From a checkpoint of a small mixture-of-experts model trained on Wikipedia.
Size: 14 layers, vocabulary 16384, 32M parameters.
Below are experts of layer 5 (counted from 0) of a mixture-of-experts language model. Rows are named router (the router's row for the expert), gate (a neuron's input weights, with its number), up (a neuron's input weights, with its number) and show model dimensions 0-127. Each number is 128 + 32 x the weight over its row's rms, rounded and kept within 0 to 255. Numbers have three digits each.
After each expert's rows: "comes after" lists some tokens at least twice as common just before its tokens as in all text; "gets" lists some tokens that make up at least twice as much of what it gets as of all text. This comes from a sample of Wikipedia text that the model never trained on. Tokens count by the router's weight.

# expert 152
router:117100119112142135067138088130137092098064090130092158102152144152124104118062136082129122143111119107063143129128136133084185149091145094153176120135140154168116136154105107150172148168183126113099115149108139147134140180151101115107159112146170109116156156029148066191145128149145131118131113148168130103065131164126142067041153111125154102114175142137110125179057054112147093154188
gate0:137044097126149108121196171136136119093122131115129169121152083105124084144199103060160106136113113181104142132170139134103139094144105073155120149128132142121112126168130174174154201165122113059158123101122069128109142154111189179103208075127144185148134140078119132129118185134160143154134117126159139134090161177117219122093130147108093107113143136118110139115117125157159061099171
up0:114124099073125121146135165173129149192137093156127152161108137072153113116125110079080145109146141070161112107099117108155156121090124150104091133097123163091156070076135108121164106106237081140106185103194143077157138134171147121097141150175183120097112144112118131163084099133122109041140098095146160160088150134132196169127194136137077090109141147148125127111151143166099129181126
gate1:105135130165134101095120101132089111152073132106110063144168158135110105134140104098150050148080110085057133135136149101099174224111128123097147154129172172179121100123213155163149125171146159141089147168098080182082109166155135145138087156140141164107138129132155070184095121102165118120135087134155105123082160133151182127116117180118164096110158187125140088138154164145111124131191
up1:108137142164110106060132086118084092139058102093133061107107148114157106135126163123145072121091114144066130085087149157127161178133101111103176154099152105146084107128116133179120108137140108112109089179087104112070081180140085103144100107167124165071077146121111134171086109124124107139193101136103077113074150147088183149170167173118172113163117136073164111158117161158120141074168
gate2:115118174125112181138138144110118145166150141099083168108116120065168157176122142122127128128137122130125146104126131159100157150083132173151127116128156131128184117130095066108159175130133091140138106156073088194121118226113058067138108161171144092127157091132100089139147162154103113122123147126110100071023147108115074151094159052162156142119157173170085127133152107137145128140201
up2:128197084150147131138126138153167116167043183143149089152118174212105102113122107080112140165116108161095073128098071133110181136125167113101107075080119135091121174116124137139087141207112148150097131153136143122099139183148133115130125108209120080074103126110141125164138136119094137124132178091131128129149149134136090103122180138110188125133149090204122124084180089053150132124106
comes after: " ", "20", " (", "–", "19", "/"
gets: "20", ".", "21", "22", "24", "08"

# expert 98
router:124141138123141125122145097133131094052131101100053155133117145152124051143103145111135183127134135109065121121169143128128162211103170117164147081200090125198144143158121058156133152138171170101142070140143099115136168159153111156153129155108167117057134153041168163121140153141162152136123092137164194080081146150089121111126147107105096138142138168109123092155115096088118081150129
gate0:127126148105210159104138135160108147096084099123169136117177068071094101144118140109087090137093126098147149115144170156152152094119121132133164092146109120122081092132143126125189143124115038108166089198157136108089115072096122152130159058143172164119127140159170131136150168140129107145129135135119099109130121113093124107162058135145121171141101180203084159104099149061185082198126
up0:126047151144107139115173136082066063103123134118113148136179108171132143137099107100128193122114134053114170163151123141141049108141134109101138173150129119203129146097143106158123150114150082127131105084152058131111111142188091128104079196143177089148097121100118139113133155093145147133133058133094203157093163126086140086160185146100128137124144133123100093120145198129125135115182
gate1:157123124156136151123132131097103151109139066040211155131158107111103166142132143076163114154140164136097088116113076082112073086150152103103100152104164101097108178167094115127160153080133102068150119108057161122144149114142125103146104119085135133137123188108149174172145035082152128099130130149114131137083145204111130091130124107112149133096092147103120135098172160111096042158164
up1:099112135153106128075101166134116104098104248107089102097166065129163128111141166158082137119076155127171082113124118141141112146116062146163130122146130079148154101134165152144122100122071117135164221123104130123118139136159149120111161125143188128106105130134102122088165105147150144152093155109136131222166124088096096122116132121137113113118104159153197141100045111102192184161138
gate2:086126126102172108152122093136120168094120121114122104102044116159096092152145155157153113142162128101115168113146154103126162149106140119137110141166152129169142106121102119083205184042126121191127163124134137137147175164135179134157142155108117108138128156124161145105144104180096121152103114100153083100139041130097152202150087155131102110148126103164139135130119154069240041149146
up2:139108077087082107105105126110120120061154117170146164121084150085189136134177103097118140110120159112136114177152104153138129148146166111188111116173109089145106115141089138139155180059164078073098118094144161141094109135136159168065181125115192150088176129084160132077140137133130040187085168109152185070148133136136136164118102108098133142140120102108146111142126147043102148120110
comes after: " of", ".", " for", " with", " and", " in"
gets: "'s", " his", " their", " its", " her", "'"

# expert 124
router:161148098161146110123176116115134153087133111081109098126144116162132125182133114128124205131151143097077078094159166148119128142110133158133152150158171127182153127125087119139162119120136116203119117116105126139144217233178096112119163075096122040117215145121125129152130154120190125107180086128120164091075090117054149159086106152132119132159138171136137140128087109108138114163120
gate0:186125086224114091135152124159138092131134100125125093163176112214118081138104131116175154121084087073142103124121092133113175116085194098140124153168157141181134134137115110127146119133166109190081175091142123119136105118063124079151141091122158092148186107107133109093104113099167127106127128151183169114140115162089099188136127144122178186108175113145106127082107125114097122141211
up0:127109119079053121077118131159113174093129012165177077129108148200154112123136143113107105074191091157102113119109116071068124130149163112082134090129053149135086094129149155116125080126165163098113090133061141110088102144111147163174195143134101100142169154161153149149140159087159120101199121123111116128125137146103122123159139128084191149124123141132118151149100138164125118112158
gate1:108089141138134165147123122115117175086110141132116089149195174100126055137190142101142199137123104122188096184191129073154166105167147100100126109153099099127129118136117096085169110108139116136151121133090152164156097126091135103115113099137137131170181140087086117121209157138116108159124187160095163161149136100134117139105099094140164178137104101123126079151096040212165166103097
up1:144183156113139134168139147113170075093073132131074125059131130130143126121120071193097192114169080196161159128152144100148155144120169101128168168168070039125092109129112135142159111096113055160137100093172121184159064117110125135137127153091139170135145140113113136127153097131097055154143126075067107135182135133134099129124153129164135110147075110124161105130141135077145181150139
gate2:182108115160180155137082135177112152187095128134065181089170146150117123106139135131091146124132145110196097127117110185101154149115085138091133124066149117151108097146140146175132097115177141115116098132125086147171188093107105174121114097159104115153143134159126184177107167151162162058174095137126098066092078142141090194118123121097098098170099197119126086137092106069151119174137
up2:117120130127155033191116166165117111191103122135112177131089105136151075123077093109114167151139124133144141115123128171129195128038213126143072142087123134110141142150139139092117086131208094143135136127138160126135133115183098123064126153125157065135132133140206091115116141081140131160120166155093129183101139106130105113146133087174143148138204055127123139130092113123152139124096
comes after: " |", "|", ",", ":", "-", " /"
gets: " ", " Sports", "Key"

# expert 43
router:123170097109119178058218125143126152095135135122131169122133116122149034128102144084124111103095197122052095051123109123086124127110108115195127113154186099176115131160134079197136149137113157124103083108084105177118126171120107158130144122100093073066194147127139102170168139148155135119143097164155133129094145106137163098112179147093128092161148127116108095150112125079159109138140
gate0:112132188125108096099117102164128094130144151094123159141116104093145110179127112116148119146126147119103167106133160169098120132138151171170109093196097118106088026164080099195115075168063049161160080120113178173145125101146119110125181106131119138143130099120173110130141076115097138141090100159171148116117116071128152098133096122104128180131215125141138073103096070066117142132120
up0:110139124166174087061116141216122121102129116094087141150087142139177172152125124135196143113131118147086135074117101103120087124108166086129129116150144137114061081124066138192123159163131070083107115086109180109111142122098117109153141070104059100129125159145164061124173074097144149160111082164147176106109127138164126111123058165149128101161139138172155102096139135068131083135137
gate1:171121075123129075158115151135070138092157122057136138148160093071132120136125173083134184157078157077089090129137075120112115160125130170108174156144167149194100068166053159170122133105122091125122106160131182162178112098175095115131165094131146086127105082150130116145120116135171171065122099108069156151128122148149155175126147114161114138143089045121139178112093144156103152133138
up1:113122134121121165100181092143165143123129080104126155074121199105187143062148066081104155142154123135155129161173128210113082125093141115137121067127091163144091107118125096146089125104094148106157100155180167130144131093125129126166106123061061145189084107083161080148186069158173124119154158127149104098147135119126156093101172121098109132183174168139113122127132129094164089106079
gate2:140096139077155157138143118124068128074149105112155079111133125122090121153174135072141118068091154129117142090138166135108163109123119164163053183140163142154171136141114123111176039092060099127040092176148102123132179090106086099151136116148138135123120178163103144150122130144141147135109072050157120154101133073087129141136088132111070122174085126132135095110050099133120127124154
up2:120114089135113216169150109129068190161179134106083108189113133102158162142186111107140147098110169166163110108096159173107091134139109144066075125162132142174157103110092152117203064178140105109149040132117130104160153120138146120132123132106072116159126169126142136134104073173151120119085093082114127133156142113113139151134081101120085150117084149070187107093135086125092101117164
comes after: " the", " his", "'s", " The", " a", "=="
gets: " work", " team", " career", " games", "s", " series"

# expert 157
router:160116138085150141099165126126102168070126120110115138141170138135115101125137166132096158160129200164025119126143126121049203127122115134168108108161156094151118104141145105122147166100184201153142100126127169120137140123142121189178138076120147046113151131091146099104141176164132081067155121094096150099094126169110152069082118087130106142154121159113107117127130057118175109130183
gate0:131177143094154142153100136114119167120155174135099130152149134127086106158122114154136094130072178122112102169177115087117173162103150136128106115132128133127129125153104120150109118146156203130073180164108101144121169104108199152116085178133082042162148187079099113112135118111141103165126115085144193098144049185078048143156146099108101169082128142167141137152094129130090081074100
up0:098127081058129150156104142120066128150115158172115143114130079111106141124124144156087069146100180163122134167113128125115103119140108096144126086071075163123158158132092195127126139141162151152112121140109138178082101126147151139117066143104099102118095214106129142182120161101182120142153112111145112150109135154109119146125064112148039187150094116092064160212105140135074105065107
gate1:099137120085081133130118111124122187084096125131141100170106150114110135132074089086194130061108119095103089126123107094091147196085142076097104170196101144068072035133152105137154113076154167121132105186120132165097143081133168099149123101074126145117160168167106077117144164136080134129112079102151101145172120084107116095128130108122075116083114109137151078114113102164156090099120
up1:124092130085083110090112096139116161135073071148138180107095194102152105075133154133206125094087127105089101120176095142073140144076159157127127187179106135083126065124174125135139117150177152122151119162173181089145149098144092088149134061129118151183183131130120071108099175068109173152115131125155110123117138117105127130138092136144125133123132127056122107180115078156083122096175
gate2:106180107093047124116135135172170048123126138091126146173175168187136141126122048112161090108103115119134103143151146124138134110146112119112152115133208158087118145142112124129129070118119098161136091201099131085136146172093131103124183100125171110112146156102133061118087174168120120142068171117118192170147091152099088109101119132093167146103128123095192072144068108122152109135091
up2:091173161109130119144097146073138135135085103087150182086132110125073083203136078130118149154170162062069111136102100122108169160158103138144149143151119112150147148168126145158053131168112151136109129123160129120137126090111100153114151059141113057135115116122192068124069098166135009063164120194114104128141140125100124166159088139111104157125142120095137129141101108104155116142143
comes after: "20", " on", " |", "19", " in", "In"
gets: " March", " May", " November", " September", " June", " August"

# expert 149
router:126116124118136132092136095131140149117054076121085120101164162118156106138069133059101108150114120107067103130108120126083148128116173132146172089132145192184144145128101121153178129144175124151106070146112145157133163187154080089091147114129171117108170175049125093172158139158143139120114110146150131101112118173122135063075157090126167120143190155164109107157073044095128078155168
gate0:091146130156092093077109119106136128087143050140191156102191105109138153178133146089086135120122092098092141099167162082102180117144134160166157084138148141103113117104088136159146159125158063124127183062074132070084133107077127163146122113131107162097132094205133064131166173124074105094132151143184128124156113101118152103157125157123090149120139121083109119110053150143126117175179
up0:086170131117189106178116106118130127163150169152120142110131157108096134119096098128063150114091090085124155175159105130100188129158138125159144136167144112142138127140143119196133131203152101087118162063156111127157147054176145138145156125207105086134136140162189123149104122129082137089165148119153147024120096090126117118165109112105113108143051097126079146163081169090108175145125
gate1:122071140138084124092143133123115080079088100141157123167098109109163099127140180109192127103132087084122093124102132063128133118127153099183110118166153170122124050112149084102172113081166102085066120151102166086116163191170098158074121122143128162123153077117125148156109128158079098172100104094101136155123105119092148083079145179077145066120155111107093132112129097170169096178174
up1:100136133093085178153130174069150149120116133137089114105139125175165100107150124135126117133130106101146165132150186044151043065117175127108114141148112162177090143105087119113109091110162173119122116143128183181166083092101094107128134147092193111106197115115128169078143094136137137087105143185089112114141164108106073086168146138141153143083179130090117113140142150093161137169046
gate2:120135092151114154159139085157148164083058110171125127085169148176152093092155117098106114120131131115141156123163124087123149116153133122091098077120131147124179133117134108096077133086225164156137146159123061168043127126098194122117071097125104126159159161075116093166140093187120138121157113138082164089124172103165064094167151097121108107162146118111092119120144140155154061088083
up2:130133122132085136114125041137210119117096110158173149118131143151173119144139125106057129150104138161130125082092129195129079102111167156103113130104140155051131082120134119139096144080172146140152089158150116219130081121161127164109095142167129155119141085164101144127140136065092068125190118099205123136113116108134127150048206114144101155125122118115156118100102095099128096143088
comes after: " ", " (", " |", "–", "born", "|"
gets: "20", " ", " policy", " care", " health", " med"

# expert 135
router:130139140113136086117147080133125108090130103089062154125137139154126055140098153114138178135135152106027088097148145084143161213095170118168127121168104102191151112177121072159163153123191162107130090128144107125132155158136118156152113115107170110035143139097147145141186146134170133129145115145167173091097159156096152104151133099091073138159136164087132085146126110077128090175160
gate0:109105162108192152114179113151087212081117089134127139178102096158199150179121171199076137123132123154155089114129114094123101138110141085101127117127067148138164130126146112176168102109171142082174051071111131170095088111099141136078073097108130144112140121172142132122139127129050101165121056125108145100113151169108129124154128121100191090155127179163102148122112130138147155091149
up0:108151106087113099166113138085132098225107147147106126069152138123192138157150104099161087089111117169113121093081182174117137141130183177183149147116115152105126189128128130091101155138126107197117185163141090100114170126183107082146127133127085069121122168166158125072162129152122121127197120142112111193151149127167094121096129135163076130090160127107156075087117120130110094149194
gate1:151130077076177116132166130113101105111142103137089124134152183154102110100206120156094159094147141106145144136108156140153167156118158140078136199093120156119080162137122090181135118095133117064139151143173117090080160157083082181142110127118210076120120110151116114113100161097106118194185062084105120146061118204081123135090118117135082098120127137160124135147090161168155097105135
up1:109082119060152162085120142088103123115117098130080194124099162135140147111194131144136104082098052153121127122116128114139154137165180128107148109168171161137166140124089140161095177102149109144152220152080139142119093118138155135130122109086129133164138131112154095093096156135069159211121115118120142126124126123168117151064156164169134059178101149164190113136124153187158144090204
gate2:144106038086131089120130095153149086141160117144136138147073174133129151130088109075159137118144022078132105190160120148111172121110102115110114057148163064167188179106124149175154130139128154173103146168147111150115095115100125110124151159111140096119138093130145065119064142180103191162187143149138144119066115146118131149117152099086178182121154130121110145147125157144082137088131
up2:136086098173133144124122089188151165110169079122130115177125159125040142146116141085137104128158153097142111151205091130140161055149075054131122123145133093116098161208105142189189153129120081140108093123140142145113177097098111165151116151122144170125123135128128162130133073130168116124167129197108117122072109166118100150148096094126145181118134156096113089182137124153062096088088
comes after: " of", " for", " with", " in", " and", " to"
gets: "'s", " his", " their", " its", " her", "'"

# expert 72
router:134121161101117136097141058153136138135056149106050186137144129151123133155091154125093133135087142141127096132077141132097152174131116092158128111175136086143149138137106050111169086059156109154091125116090096162136124173128144120080079097080126116092150111088209133141163118131128135111171099136181186078061114140141131150095115064109154110115117176122088118157063100109114072177129
gate0:112207215144135117120053127086124173155125132165091134121153092112152140185159141189131147148121110136136128099116178116143141191171160109164154133131135125130073141166090110111124155147096123071086136121099144152098083220125158124125082182039137150068097151123182127109132088134104093136137126126101108108117079170102072109092123094154134077120124177108145135139132088138154110123076
up0:204130089044102147110148094131133098111094150126174185106156154140148080104072143124153126147175079164102066154135123132168113112059116164143138119164100100053122142073154118092141101076119181181118155136141095126129122063122106111149146158188139145130155105149089089158098101152129151099144123129153153118127160135211153142196162075078138163131082139105099140153105141114167150132101
gate1:094153140173113124139165087143148202065106104149037197157133097155148118128081155137113144193145128112121135061072079141125109112140134180164130143166110129095146115118110064141041063107135126122066144143129157133178125143135170119091103157101066151145129210130162176171129128179107132111156133109109119060117124141120119111088161148149119112152131179167130152112119138118165116150140
up1:133095097143142122120187096131146083177141185098161073120147138104055175177161146130118177141131112099124134138057110065112100148134101080096101121122179144163136131136148137077144139164103173085161108107066082176084148130102115139118093119103145074142106138154140140162099172118123155165094079194124137158091082128096121142157076108102141131144131110087088078163111067158173144073177
gate2:156198174171150159095102157114125140082148141143081145172136112143123103152171137142130154090077134121192095078120152189112152113155161171109127150131169149082161159109143103128069144111100151160186116149083128079069141149118087107153107149132225150129108158120096073125082129184076080141102163120142092103160128121147120092083151120155168109135144131167144073147137074197168126123146
up2:136216160173118157121069176120081122145139138092112095106076115103085051134137120110128115143108116122139104135161117187128171125145138123161140165143142060070110107124089120166161159155118137160159135160065120082116153103133138112129132098134149126100117137078145129111146121206157107132194146118094097116138122196121177144179128177090186113136199047167173117123143140134181170128139
comes after: " ", "–", ".", " (", "+", "^{"
gets: "1", "2", "3", "0", "4", "5"

# expert 136
router:129155164144103166092132109183100099118078084150102176103173165128101135185132143138115163079130143104050060127131124107111136178147138153166116129156161092132128138156068128231176166115152125134129078110096067157203181152151119135127165118111180093157164110102126103181154142212111112120118120115147148182128097122096175089125142107090122108119150173188123117133121132151111139172121
gate0:167099097158094160140149167075123102097135096158167087147166169189108206125129143088128124107078169119089137143145179106096073124203145101193169067148126116096153141101150101094126057161139132158189118146151120157134160109132105168063145177151101134071119119153095084063137132139155185130143124173163135122123160120133176130146132147102135124092160115117130145156102110054169125166137
up0:128151142129192106112081154148131132131143126116123146073146118119053120080139141103188146114137165079076103125162106107149121144070168151170130161193145112115078051141137149109127168124199086173121094188153142117204205113136060088181134171126126138129124191136151167137146182124165110129139142143157143110120126139174114145112101132115108059092129100130132142185164081122139150109101
gate1:143149157070048182148167164143098108192128130145156127138117132137147113088104046098141126167159142082078157142170159110116134184121125161162154158153172074100113187120189134095087121149157115135168127150126078159127117180153167082172089113164094095134129123114139107103100170139121186114178120115124153098114123115125101141089110104089209101122132096079131151149170154180121141154060
up1:105068108153161085128126126150191140107158127130072102120086134118072175133156172109111170147111168172129159124135144167131056071113143084068127067055071163091195081139123108104145102147129147137131115123182148120132155097140047140126149139174139149133123123140195117149158152129119087136149075156095098146146131043134148152113141106157103090124093197140149085104120131135079131150118
gate2:135165089115202109118130109149071138132133154088113162141179180114194145170142134143087146109171024100123116156147139101096153113096139165073143149109087170145129136158117136096165104141164122089131120123071124128090118117132052120171141097129121073070119145122167103070140129174179066141095080112114156102169098164109075093131094179151171153141105095147100079139143084133118125121164
up2:118178148204100157064158102143090114125121162112100159093110048146112094123079131162139152106157128175132160161186137179186132130081108106161141164148134141145059106158162154141166127126117093125107157129171225110139068178103093119119108098129126112155131118098139124164136094097149076111103189093175186161158104147091173098064128155139155172145130138081093150128129128142121144154108
comes after: ",", " well", ")", "s", "\"", "),"
gets: " and", " or", " &", " /", " as", "and"

# expert 25
router:144124109131130163123121123182128146116112040082109138110162154120150054128074135093109112103081134165086095137119149101081205160118159127139143121154135105156193148089101101206156138124150117111161176119131077169202187166087096130156069108109140078094184165100143095106172125144147103071174108141125139154111153136115147097114118151134126155220135161125178089144113109125136129103128
gate0:148091151135154102111151132180111203117139100136089119124150088149120115127115164136137126132048071130134116169147157102156078119162135075139104141161083138143137126093132205139095124176161129125130157071169158132218159136094103158126161122108140106109152077137166152100148121118176112098100090067106127143118140135087102121171096187149188100114037179109187124181110148122171093108146
up0:103155140104140130136106136109108168143140107153144218106106124129140087164147071091199159159173204138110155147108118178118142139137189123137127109111102132144151117138111136107193139142090090172095098145166106189086195110155153141161132143149161157176098150105109125142116113144101134111163122164147121081206166147190172076099116122100094129143229122147089121079134119117139149192112
gate1:137155122136131113130146142087132130168099076152128137146147150116144134147085139156172151104113246112081135126089083051121153123103125121144146212155152129130154090175155094079137164171141150102164153109113082112148133182144126091146062180176131076097128115134118078110181155111082072117111165105154075134126156123091106136110129110140157130128195107102147103057081159094175114130115
up1:117157143210115101169111154174152079154140147177130163164133137168126159153126141125127157138133142123120128138103101139068154116113126149101142199193196101119095098111146111159171122119137153118157087157114138123124065057171168098098126091174083088158088189114151150095162155138112107064173131164176157072068126103111144126162103127137155093110189100117109123153139082154121169074079
gate2:130127097148101124184118144125126160100103065118132130126163172083137102111115111123096135096061114134093155141135113070135090127143103135084141172114149128098126134141184081167166114149120118138110162109116096118165167148171104157127058196209185060152088104140155127068137133157102101098163202112194132095097156112109158110060105085107139122160179121149116069118116118075142185107121
up2:136152106055090130143139132144106161161152046164126122168097071177145111174157157142145177148115135175115143058061190160141111127140106115125148125212103104208102117135118109100162043135163139122088142174089131116157130089093132103098149097173126133131071132139108101145155139150095163129124139180114101155145159149134117091191141102094140122099169073093083124134089123103086126129097
comes after: " the", " a", " The", " High", "'s", " State"
gets: " Party", " school", " District", " University", " School", " government"

# expert 51
router:160167106107118137079158116194132128077068103088119133147131105155120112109142165176104121149134181093098139130142142099115128180137135150151160116150136128119139083124091138209143122133124207135136148152035101110144192148138146196137115114130121072117160162086150116145151154148131102134171166134147157084131166153093129140109135135102100154146158157097155140217098037155213096161137
gate0:145153113100133101115116117142170178103137130155099129151089111133107125142110052121103095096222176074130072042154155093116150176099125113155190137162159185089093080146157098112041140124130116128104142156074098166119180122109172116099120093126099114092107150175176143150186109111135117142132142106117145127122108079113098077148171151094103120101181152087131090100131154147172097128166
up0:116153171118188084169131145122136116138094156139170165079121128059093111144140144132175122102051075162116200132111149085118154130196190141161113162113052096139077105149127119142173136133163112162147100139088107146110095128142117141204116118152138161093148128102107128114121118121142147162138176127181097140111216165127145180075132127113120139145113130092143100128111134124154111094019
gate1:183104105118045113107150070151163093177112126161120080130154137182123084136155135101132152098148120080162146113113156142117167117135065082128100106095052126167139127116166125134164165115079089138084073088136113114178139119167090075160089127165112186093097147152092153120116108153118157156143126082132131150116125087110170094133128153083141197140091170141078142161054155114168095145076
up1:081224081167111151178138138108126100138161109111109164122144189129133163170084164148131139094087100136143154108129113051102120089134122125127114112159092121134162141153125167115122090091044109070132145106152112136087159154133110142074144094147105119046091123107130131123112146101092111108156085057184172135129139114138104139136130134162120101186105091163020142086124161105095092136146
gate2:089111130127128106124128131134179094063124132122114135114139097144149184155131086130094089064118084122143095093151158157130127158181096123173135212114119125179089143139123095095129155058132148162079123079112121154144065164201120098167184140170164178086172120135146151077093122140151137095140120105083089181068130123077130086111169203127186153104114108150113107156134158149154128109151
up2:157169142126109115106101087141175144092144152138119194140110077171115129143114154098069179089160144129068101109153116127162136204151163150132126201108135128104087137150125108115071099198135150198123209124153131175179120122150136152056164155131123131146139146127186118164120125156153081171109187130122116130132089086137135132111104152119112153146099121134120132132161109074213169197107
comes after: ")", "%", "0", "1", " —", "3"
gets: " |", ";", "″N", " —;", "%;", ");"

# expert 12
router:135142090141165168152171082137086150128082111147055103132136140131127064154132169114138158104085165097059113106113131054086161122101138123131129091142130082189134065113121119129134141149150146121168102165083040165184121127154126151140145092087170108143122156110157173169113187149142093089093073074188127136056114181094154095094153124133125125157126146136129106120114129118159069167141
gate0:129169079147108136120086141144177135141095102113125100152118145127132105118148119175117092114155131089105064171086058125122168101148145128100128173182106109151117069136115089082181113153166185207124143116071059097061113151109186126137124177089086158121139118075124154156097184113163100139183112117139148115076094146108079176150151113097110126074163127159178127149099133164152105165137
up0:184177105093104080093125215077161121121150099139078148101092113193136122099100135082083152128092116121100142132089132105120145117131066104110109126128146090114115103147129159115089140142130169173142133115126136146084148146159171144076085140123139203140119182151134113145082108087124130242144163124085091042099187186129122130135130162124107178141065127123151099141155146161144123146125
gate1:101125071152089123170185142071134133081097127053142076102175113128099077162095093108110114080088140092046107155100170102135144101146100161108113102201094112179138100137158097098111105139074143132161119100121145120108153115136054174150082102183102149125123146116133160168118141147128088101143111095156177141094098179133120121135140138100167088127163150142109207120096117141133161107056
up1:154174176092148154103069133136129104118190100117099125161145115085150154032152069129168146144144103150184111156154163149121117144114110137116172126115150127030109141150075143158138151096158135126105145156151144112102181117118145120118133149131103126081118140109099191109179099078117155149104106116086088091161190061143172142121094150112093136096074142073152159131138096089127093215126
gate2:142167123153110135143140128115085142101125120195156100132093086176132105139136128109111114129126167188108084127057119148097144110144165159101076046152067086132125156064088103127113092102162100171121090137140090126142126122114071139153113068088107142124112158135176144143157148140098174134173160147139131090116161255113157104137117086132148150191113172115138106090125100097140148128112
up2:089067126140195096135088174122114100136103120131129145124139100219114178176118172068125160085157104181158101150113085137135097178149138126153151112100064150152150107133066085188147153172121095153123156118091118086175120149137133108108051107131085086091123117065118126047121117159149131134165125122112159117129068135151156171140114093141174138108102097117156113093121124197130167101130
comes after: " the", " of", " in", " =\n\n", ":", " South"
gets: "ian", " South", " North", " United", " West", " Western"

# expert 67
router:125140118155089127094158097100128146100007112081117182082191158143165137160130147113093155096094143138084088102106150131109121164113130103211119097155123124126166127176085072147123121099158134136102111151093091203184121161136069121114081088157107133109150147123192141178147147142120146110158110100121205101059149139121111112080127136105139139139109136145078096126097075110105120145170
gate0:093185170168089164118106153098114125139061156113109142107160128181162099150146096153133130098080116144100154110124087075122143157130065124191163115121107111082114137132115082149128104139194123167133121122181116099178132120082165101103109086170147120096141098062125156114092159137162078052154090124124170135132082121095083099126150150167096108187084090146109140138082158056080156165154
up0:162151097093194114125151142084173104082191087133195125129132139085104162124143193094155128101127120056127124120125142105113136147196159136032091115159118143160123098126162171085160165101164171134110104114112111053102122117191179126151095169158137153126072158163144082177127106139129106149117156129145123138145160146107123143146144089113123146064071158162142120151122043130152155125148
gate1:154147132105104136078104140121097126125098053093063150102149171142133136145093157065076164139110124112112098097089133077116099085108111079158165138137046134138140128106126092104141114107102163080104138162065107110177103160118088155188082122148155131111097168120135227105147126094112106085108084105103146068088120065104121120112202146152110126120105093096095141121126118052109133145115
up1:089137107148165115170108151179112105119190152133162099153098125127150131142154142094093112111167119164220151149127133201141146124181074186094146175081116134164097088163107140161140092120124074120177073152146154126100103136108112076087241142122092105117153112081152120136107114184177145110136201131137092123093190153130161074122109090110116099129145156162123115134125117172122139105136
gate2:188096132182171127148134183064232122145070141124063171122158129121162121148090140145098137112103179147126137138131073141145129100132132070144167153128088109108115101110089113123120146083109096111172160102099125155164117144122128092175177138144156177049196143075158156142118169097104156168100089120138114105097123102164112108085123118151119160140100145102206095117101069125155101159134
up2:134180137054084126130171104186116147107130102183142083153085105163170142144111180066177133171164133147136077118148100141146153113187149174114129097087120119113158167132148161136102153140110152189041105176161132188107134110098175173118134136163130058143122152129142097115141158147110103113122127145172132159131128143112140178171170115129102119119151117137054118145178197062088134123166
comes after: " ", "–", " (", "^{", " p", "+"
gets: "1", "2", "3", "0", "st", "ig"

# expert 148
router:183224132132169153100122163189145154123111158094121177087132140189102090123086141105126103125140205127074059128132129144114148172121152120142102116168149136140149165140123121128135135104213135128136083162053093157146159180089146152151134144117156102104157109073182079131201170166144127111135089066144154126108124171109140141123144103128100152157168185134146145142162142115134114180173
gate0:154143131109159171111120140087110189139137135060050139062146139124163115138114112151110077089109128116110084109163184103173151156133165125131064136148153098075119156118145164130105144129190144107152115097090162105096116101166116124150118101105117124076107124115210097140170123128204136088067096119140113119099042151103104162059143105105131118109156172162135092132085095161161134189151
up0:130031142113071109138167149177102066126158118194117108159086119131113178155177157141137174176159129130175130119098096120089136120091096088109161098062119155165147101128125110142160150182112157159109156143154103141145120142129147134071151159170130142191150123134070154169130125164128124164178143155121173115154243134156126107141104104145159125167079094137113161119156155090099128070124
gate1:142184120094159116114103204157083131124124135105147139146121125110191109196157123156108122049083108101119150130164139114106133179126116032128130185214121122148078192183131101132141100092208121109150074108084126068161126136104111171133124158097103103103138192138141108109184145100123176125143157118152151147091134124124139145114073119167139123135137114158118169102117168185131148152156
up1:162179110122206105126079158192096164110123103110144149126140096176206161166147133113112096117092192131156182135177142129149117151128161105041161137169105142129151174136140152171112088081208102120151111107111134062166067168127131109148177143103123126072149182136134109166159101108174148156112126146131131163169140133128122157113118092167166137182161173127108111153131145156099148183135
gate2:127124148063105177114128148114084091122140164135117158149131136124144114166083134121099187178105128145133121144200177108126130120079122204147084118101112122092145169124091118131132068134219165167091094130140144142134101115168157139099160094155184147053155140105109127082195111130118096094147190182146104122074123093115144110156172082153174148120129155143118095143108113157077098198165
up2:100083118143144114120146155125094110084098043118107111111201128101221091100080091123105148144108117125159203115165061138151126121128127093118145160091133111115095161150137136176142129181142126127167106100148158133111138092136130134119118139089113125142142141139145170137126134136085114099082144136086075125122115102125111128123135169142040128126159168063141114115045103135224181148052
comes after: "′", "1", "0", "2", " Coordinates", "6"
gets: ".", ",", " ft", " to", "′", "°"